Experts of a small language model: a softmax router.
Below are experts of layer 4 (counted from 0) of a mixture-of-experts language model. Rows are named down (a neuron's output weights, with its number) and show model dimensions 0-127. Each number is 128 + 24 x the weight over its row's rms, rounded and kept within 0 to 255. Numbers have three digits each.
Before each expert's rows: "comes before" lists some tokens at least twice as common just after its tokens as in all text. This comes from a sample of Wikipedia text that the model never trained on. Tokens count by the router's weight.

# expert 20
comes before: " the", " a", " his", " an", " been", " as"
down8:121105125069127121101116151104165153157131099121134128106145158127130125128085096155153149129146143148116160129128122143089141082117147135124183107157149126118099144115171101144116140146138111165123107112124116124097110113111105112255123113086115120115135137148131099099117116121095138096159125106135114163110090142137094138117135124137118134133143166134127117149122121110126118104144
down9:159117107079155140087155131151120136136177139187105169115122139093078133176135111116133155133158074152133092174102131139148098150151150152110123116130151158147133138120109147145114147115120135164133110135118139130152134114157163118168133139091170094098125148129135128119079139105118170098144140153124104143159165149117101154143110175128125125149144102133089112127137139097096155107142

# expert 17
comes before: " by", " in", " to", " on", ",", "."
down8:102194139128152114165147122133115142124148121135112121170125135118122150091123129171121158157096150113156115118156121144139126192149153136152132144149151113129125111090111121110187124140137106156137136138105110163118107147126127111155104111155125136114107119158151152085116122064123112128125125136184145117126128127101160106179102091161147128103175120161095090093129124101152106176126
down9:124104143124191117106149118147123153104176127141137152097118125151123140096133152110141130135085090139138087092151093155170153101104150117126102125141135099125139130143112153136097105064101118084119121120129149125153100131139152144088081100082132120072111123128136095141112141161115130106174091151128146115119101122078113126130132061123110096115132129153104109104113146137106120131120

# expert 23
comes before: "-", ":", "|", "\n", ")", " ("
down45:140134093126123087116117091106115093147141097106154097118110152099148086149119118143136076113136095200091133113130099159084107111116134129135131179124130160159133143091118142137128109122110140099140131185122071159107106149082120111152083109127173132136151102068139140138173146136139099161135142130119135119123087122140161141157143139103120118117112123160132130137131111150121121127108
down46:136121121110131094134154131104095124107126126124093142088150120174113161105154119117145181121096115119134124130127121136110146138125101100160124155114123139106055116117116151133136096126107153164107120140114171127148164093117166167106095085109090119122147107126132100117153128150150144144092115132094129130060100076128107125109116098131124070101123138172144163119154103152128114090128

# expert 22
comes before: " the", " a", " he", " his", " this", " it"
down10:128122108163127154116138126129138123087136115125132157112071094132100142112146164139132182130071140139093135134132145148103100119103095123120093138124137086131092139110120118118131094120131115108150173141154159113161121139098099118107129144159089164179112155121137122125120112140124101118140118147147164132162171083111107132087133130175136139080145161142109125157074152140131166159160
down11:119112130115125132144160134112112130103131167103140150115097158116108117125124172136172097113109147186098135160187189130116134148108161117148132160116149144132123143108131168153133099141121163138141170100121135182145095149100159111137090137123164122152113127119110135118096120147125146160159128126133140140102160142129103139135103109091110157199133115123133109186098114128136104083111

# expert 14
comes before: "|", "  ", " Total", " Democratic", " Republican", " Liberal"
down26:117097146116110131106129131125125140080148115129123126116092117141101109158107150115092135181106093144088128118108143113127150118097112088148145150080159124117135108153162146110167139168111165163121146137103152135116129119098118130129145152194091135117113125175115094175163124134153103180131112127175101174122127140101124105169146144141122101131158111176130123116110117091106154117108
down27:151113137123151144118124093112126143133105145105151145141108167132122190151161126098160174127146100118101146132128134094137142069159093128087124182123093128145119117116118117128123117158100157157128114149119131080131161140137129120059114147109140121139115168139141164105105127160122147131129110112119063130146111144130129134125128094106146171165113151142118100094161119096169114154086

# expert 19
comes before: "=", "-", "The", "In", "On", "He"
down27:103161181126069149132122122151133131110135085125104155145125172125132123168101110092097097092166137109123129118154136118158144144149108154118135134104143106101119111111106139132139156174180149107167120152108127158141121133091122167084116122105140124118118125125147139129093111133151099159098128178136156160121145144114087126146106130095122167098141118138105150122149200125104106109092
down28:081130140107158125102142107124134137139119112154148117130128196135135134105097118129175067116102134163083123142122083127109095140104135106142119104091121123156140140126123140146149123109113150095150134118160095129154133123116139099177136126136099117136134121089126097135111122149141113151098136107127112073157094115212099119156129157109089164093122106160137122106113142134102088148105

# expert 21
comes before: "\n", "  ", " 0", " 1", " —", " 2"
down26:123080129161137142176114141135114139150101143142115117137116133096073137102189147130110157124103127145137138121145102109096093118084137177117135158120148134112146094115138173130170126122126140130128128148147147104124165173116143153160086180148105159173110121107153132147147161098152099118152180183155083144150132123130121103145143127099138154141107127115118126135106168117146145141120
down27:127117144097150123168160120109123132111134134103118117174143130167125145115108095138131094090151168140106142136109113173113103096074115093106143089137114160128116096107158101126107147111131147128141117178169125080082114104114142127108106090126121091101078100074137116105094166158160134128153107105120124105095103118138153132082112139115127153119124134166119093126139115148135098137107